Below are experts of layer 5 (counted from 0) of a mixture-of-experts language model. Rows are named router (the router's row for the expert), gate (a neuron's input weights, with its number), up (a neuron's input weights, with its number) and show model dimensions 0-191. Each number is 50 + 15 x the weight over its row's rms, rounded and kept within 0 to 99.
After each expert's rows: a language model's description of what the expert responds to. This comes from a sample of Wikipedia text that the model never trained on.

# expert 14
router:64 46 54 42 47 36 54 51 59 56 48 62 76 43 63 23 52 60 42 55 51 40 40 80 66 34 64 61 58 45 70 38 56 46 76 52 57 67 21 37 55 45 26 61 42 86 46 66 54 63 56 66 84 37 46 59 17 61 62 60 47 36 64 49 22 55 66 66 70 51 49 65 42 56 60 60 64 51 61 81 20 23 18 59 55 37 55 40 68 56 71 64 63 58 56 40 60 69 32 29 54 73 56 52 42 34 41 53 29 87 52 58 31 54 59 50 62 52 37 41 73 18 50 35 52 38 25 40 20 42 40 66 42 39 51 49 68 63 40 67 33 44 51 41 58 57 48 59 46 32 68 59 36 52 55 60 65 48 47 54 54 23 58 35 63 32 21 61 20 81 63 81 35 37 30 65 27 53 56 23 28 60 60 51 53 24 40 50 32 52 46 35
gate0:24 64 29 52 45 59 50 57 29 59 70 43 37 39 52 55 57 48 56 46 43 62 25 65 56 54 45 22 56 52 21 31 64 38 58 45 34 42 49 23 46 52 48 42 75 46 40 40 74 56 81 30 46 78 43 42 41 48 41 38 68 52 51 67 78 55 34 29 45 64 65 43 14 59 68 47 54 62 36 54 39 61 76 53 30 42 29 49 46 31 51 32 60 43 54 42 79 41 94 55 80 46 69 43 51 48 48 35 51 43 53 59 32 50 50 57 39 58 53 51 50 65 44 38 27 19 57 69 35 54 45 46 50 56 39 60 04 45 34 52 53 55 24 62 36 60 25 24 30 64 55 77 43 53 50 42 70 36 31 60 68 90 52 31 62 38 38 35 67 48 23 55 28 39 52 58 52 87 63 29 61 75 59 60 37 63 49 23 47 43 39 61
up0:42 41 55 56 56 52 60 46 30 57 51 53 59 25 21 35 60 53 59 17 56 42 49 34 43 53 67 42 26 52 34 54 52 40 35 36 72 39 30 66 55 42 34 22 41 23 54 51 74 64 46 63 44 84 59 36 57 27 82 28 60 49 43 64 49 50 53 49 42 27 90 67 50 46 37 43 45 20 44 67 33 66 58 59 54 57 25 42 58 53 24 38 55 44 19 31 33 69 39 64 54 43 72 43 60 35 47 27 75 42 91 37 50 39 78 57 38 36 46 66 30 41 44 55 39 78 54 40 59 67 54 53 75 52 61 51 38 66 31 47 53 52 79 32 29 43 72 45 34 58 47 55 40 76 31 46 49 72 49 37 61 37 49 58 41 63 69 43 69 56 37 56 73 65 57 39 30 43 35 53 27 61 50 62 66 51 30 76 75 19 58 37
Pieces right after a capital initial in names and words, such as P-ed-er, P-ad-res, N-anc-y, D-al-matia.

# expert 6
router:68 45 58 39 32 62 38 62 42 60 53 65 56 45 65 53 29 56 45 43 41 69 40 51 49 79 29 53 21 32 48 34 30 49 36 53 60 58 53 59 50 77 53 47 46 61 32 48 40 36 33 34 55 44 40 72 34 61 40 68 55 57 59 73 53 35 17 27 11 37 57 51 60 49 58 51 32 44 53 49 61 22 47 63 48 68 77 51 25 65 88 85 24 71 72 54 26 53 41 53 30 47 45 36 46 42 23 86 63 24 61 47 81 66 48 61 45 67 72 56 43 50 42 72 37 71 38 34 49 25 59 54 48 55 36 37 39 55 39 50 37 30 34 47 61 55 59 68 72 37 35 27 60 48 60 35 72 43 65 44 25 49 35 57 68 61 31 60 65 32 19 22 71 55 39 40 38 53 70 35 68 48 29 42 55 52 60 74 60 64 49 64
gate0:21 70 46 55 37 56 53 45 46 39 50 44 53 29 33 45 69 68 64 49 34 34 68 64 37 37 55 32 75 36 77 39 34 41 36 75 54 37 39 61 17 46 47 65 61 45 44 37 48 68 78 35 42 40 36 47 37 49 55 20 18 55 51 41 53 35 44 23 40 50 69 43 54 61 49 44 55 65 35 49 72 63 64 40 48 39 35 37 33 23 46 51 52 48 77 34 63 54 68 77 78 30 49 50 66 55 35 50 81 57 55 45 40 59 53 39 18 50 57 43 45 34 47 47 54 70 51 55 51 68 59 57 64 85 50 48 43 56 41 56 70 31 51 47 73 51 50 50 62 32 42 41 38 62 46 10 42 38 45 50 34 27 36 46 47 51 51 65 74 13 56 28 57 37 74 20 93 44 53 46 50 58 78 48 27 68 40 63 67 72 27 25
up0:53 37 45 48 51 31 49 76 48 36 52 57 48 50 68 70 58 38 57 24 41 72 45 58 33 40 40 56 42 54 31 52 68 47 53 14 54 53 47 52 36 54 32 74 60 48 30 25 55 34 47 57 57 62 66 46 43 46 19 36 74 28 39 47 40 37 44 46 69 37 40 41 39 47 57 71 27 59 34 84 23 68 50 32 63 53 42 30 44 28 50 61 68 57 63 58 45 53 61 40 49 48 41 56 67 41 57 50 30 35 56 48 40 54 33 50 59 49 84 42 86 64 48 49 75 42 11 68 21 37 19 69 72 43 50 46 28 42 81 77 49 22 44 75 38 52 20 68 41 42 44 41 58 44 68 42 62 55 19 57 62 58 45 28 60 40 36 26 43 44 71 45 48 54 49 85 73 79 36 30 55 40 56 48 68 58 62 43 59 26 70 45
Middle pieces of split Latinate words after prefixes like con, ex, dep, for example con-ven-ed, res-ol-ution, con-duct-s.

# expert 31
router:54 43 32 62 54 40 67 78 56 52 76 66 66 32 64 40 38 47 35 51 20 58 33 64 72 48 49 62 68 41 34 48 73 43 71 43 37 70 31 43 70 54 50 49 27 81 45 63 43 35 54 57 48 60 54 68 52 33 46 67 66 17 63 44 36 42 56 79 59 33 45 27 73 49 64 57 45 56 68 50 15 17 35 57 57 49 76 41 45 75 72 47 48 61 39 64 65 58 58 30 63 66 40 27 47 30 59 68 33 36 24 46 49 36 36 73 45 48 48 43 53 62 42 38 48 41 27 36 47 46 49 69 39 29 17 46 62 39 53 50 05 31 34 41 58 64 40 71 48 22 63 34 39 59 61 59 55 65 30 76 42 33 41 42 65 50 26 45 32 68 55 75 57 49 45 75 25 61 43 52 24 40 50 54 68 24 42 49 48 64 65 53
gate0:28 49 51 54 44 27 48 48 85 62 55 31 62 49 52 51 18 34 60 54 55 40 57 55 26 26 58 76 80 27 67 63 51 55 19 51 63 36 61 57 38 33 47 36 49 35 66 55 47 66 74 66 57 52 37 44 47 39 59 33 64 43 54 24 28 57 77 49 51 39 61 62 27 46 39 46 54 48 33 64 45 35 59 47 57 33 34 43 51 52 44 50 35 31 54 58 67 40 56 71 46 41 38 64 34 59 66 53 58 42 66 49 30 40 49 11 45 61 63 55 56 38 60 53 80 71 58 69 81 54 33 35 63 44 40 58 49 31 69 69 40 51 34 80 51 43 62 48 84 66 53 31 38 20 26 34 19 28 63 18 39 27 47 66 58 74 48 72 38 60 60 43 56 36 49 27 53 55 30 27 36 34 73 50 35 52 27 72 64 31 27 42
up0:63 39 53 61 49 74 22 82 37 58 40 45 53 56 50 44 67 58 47 63 60 41 68 45 77 81 25 41 45 54 55 47 37 34 57 48 60 65 40 54 27 74 51 78 55 66 42 69 46 45 26 44 73 60 61 56 32 59 51 78 56 71 49 86 61 50 50 25 47 67 64 48 50 45 52 35 46 40 48 32 43 18 52 29 38 53 57 56 54 59 53 37 55 55 54 60 14 44 40 46 27 60 79 34 46 32 34 70 68 49 32 14 56 15 86 48 43 51 44 61 48 37 42 53 27 25 42 12 39 33 38 57 57 52 49 36 43 40 37 40 29 60 51 53 50 34 68 77 45 47 53 55 52 62 57 32 78 50 39 74 39 46 44 23 59 39 47 31 44 48 35 47 60 52 33 63 65 43 65 80 60 39 33 16 55 64 71 39 50 68 64 20
Second piece of capitalised words and names after an initial letter, such as B-er-lin, B-er-yl, S-uk-umari, and table pipes.

# expert 28
router:54 47 70 63 35 83 29 41 43 86 36 58 45 56 54 52 59 57 46 59 39 64 46 41 92 58 45 55 68 52 29 56 26 46 51 27 49 55 57 53 28 45 71 57 57 67 34 53 46 34 59 70 73 43 82 38 80 45 61 80 53 40 61 70 44 42 62 34 70 45 74 53 21 56 29 19 51 62 58 52 50 58 54 31 56 67 70 59 40 54 61 35 34 30 72 32 63 61 59 45 33 49 48 48 30 74 47 53 55 64 58 33 42 50 54 40 35 58 47 72 72 53 62 47 46 57 71 52 48 55 19 45 47 45 56 78 38 46 77 46 71 49 38 49 04 49 51 44 42 18 34 52 36 21 23 46 57 45 43 53 56 33 55 32 60 55 58 30 69 39 39 37 38 78 37 37 41 34 72 44 56 70 47 62 57 65 53 66 27 80 79 54
gate0:48 51 80 40 63 38 38 80 42 48 36 48 31 63 43 53 42 52 54 67 33 43 53 38 37 26 70 36 43 60 39 55 29 33 26 58 41 31 86 19 71 16 64 77 48 42 64 58 48 53 39 50 79 38 64 73 55 45 33 61 35 39 46 53 40 79 50 43 79 35 38 67 40 41 40 41 70 61 59 55 25 98 59 51 50 73 58 65 52 52 26 76 45 70 39 38 72 71 59 63 48 63 44 50 53 71 35 82 51 38 60 54 50 37 63 39 48 57 60 60 39 46 20 48 59 19 53 52 26 52 42 31 48 63 36 50 48 53 67 30 61 29 40 63 40 56 59 36 43 35 66 46 64 37 43 49 56 63 30 88 63 53 58 29 37 36 56 58 54 50 34 70 45 34 65 57 64 39 41 65 61 32 53 50 77 44 66 81 32 26 46 41
up0:29 79 54 62 58 55 40 54 35 53 45 33 60 52 72 33 19 44 66 68 59 39 53 25 45 46 31 12 29 55 57 84 40 29 49 78 22 54 29 41 52 56 54 32 38 51 39 43 81 46 58 44 76 26 36 61 65 84 40 57 70 61 56 57 47 73 53 51 39 50 61 43 14 42 49 46 35 66 29 35 49 64 46 59 43 36 68 49 64 34 55 58 23 49 28 30 45 42 53 48 39 32 54 38 38 49 44 42 75 40 50 51 59 39 66 72 57 27 29 37 66 55 27 24 31 84 55 51 49 66 54 43 42 52 71 53 31 58 56 42 33 58 22 48 76 35 60 41 37 51 51 66 53 35 39 67 43 55 74 67 59 23 69 35 59 29 68 23 49 26 27 40 49 46 48 48 51 44 56 62 65 36 42 58 59 60 47 42 13 37 57 67
Word-initial pieces opening table rows or terms, especially Turnout, formal, Votes in election result tables; also Sc, cons, rep.

# expert 30
router:25 65 82 62 91 47 76 36 35 40 82 19 52 61 57 86 54 66 43 49 57 66 67 63 52 49 59 25 39 29 47 28 62 40 37 79 51 43 72 28 52 53 54 46 57 44 67 41 44 49 32 20 23 36 14 36 40 69 53 28 54 55 47 37 80 61 57 57 41 51 30 30 59 40 49 56 32 44 52 31 65 77 73 51 48 66 59 44 50 46 64 58 78 64 58 38 67 50 64 85 75 34 57 59 29 46 46 19 38 33 62 74 72 35 55 49 41 48 55 47 47 46 47 43 58 56 69 36 26 40 61 51 36 51 58 55 37 75 22 34 73 43 44 60 37 55 50 74 32 72 41 54 60 53 56 51 50 72 61 58 29 69 32 52 34 77 50 65 48 51 51 63 53 31 55 57 45 30 55 56 51 66 41 40 47 54 45 53 74 39 36 58
gate0:39 50 56 50 41 20 52 55 56 74 74 30 34 60 59 63 37 32 56 66 40 28 31 41 29 65 50 37 76 35 33 30 53 49 50 61 61 55 49 34 44 65 20 51 55 47 28 48 26 26 31 33 49 68 47 40 57 32 30 49 54 88 48 73 34 09 39 36 48 26 54 40 47 31 61 47 64 37 49 55 27 68 62 54 55 68 56 52 48 52 75 39 74 65 51 24 69 59 45 52 31 34 34 41 34 64 42 83 36 36 64 62 63 32 48 19 66 47 54 51 46 61 59 59 65 49 48 58 33 18 25 34 45 79 36 29 63 56 27 47 57 50 43 53 48 27 46 46 36 53 50 41 67 24 48 41 37 70 43 51 73 56 63 32 42 52 28 52 63 18 29 41 71 61 63 49 25 62 60 69 61 29 35 55 35 58 47 44 49 23 69 66
up0:46 31 29 69 52 50 37 42 58 30 64 74 60 47 15 66 43 71 44 62 29 20 85 47 35 00 40 35 60 48 26 34 51 70 59 46 30 41 73 70 56 45 58 58 38 44 34 73 49 60 48 45 48 52 58 63 44 45 54 56 52 30 86 58 35 54 47 86 58 32 24 59 62 51 52 65 28 39 63 67 50 56 50 64 37 51 72 18 69 63 13 45 26 58 58 68 56 27 36 65 51 51 69 54 63 44 37 45 47 67 24 58 34 63 33 66 38 55 75 46 49 57 44 64 39 35 38 72 38 63 50 51 46 45 48 62 36 31 48 53 47 22 38 23 42 39 52 66 29 43 52 43 63 37 34 43 57 56 37 68 72 63 46 46 48 44 38 40 58 79 46 60 46 36 69 37 50 41 43 26 37 59 66 56 54 41 77 79 67 33 68 65
Final pieces completing a word after a stem, especially after fl or l, such as fit-ted, garn-ered, st-em-s, fl-ut-tering.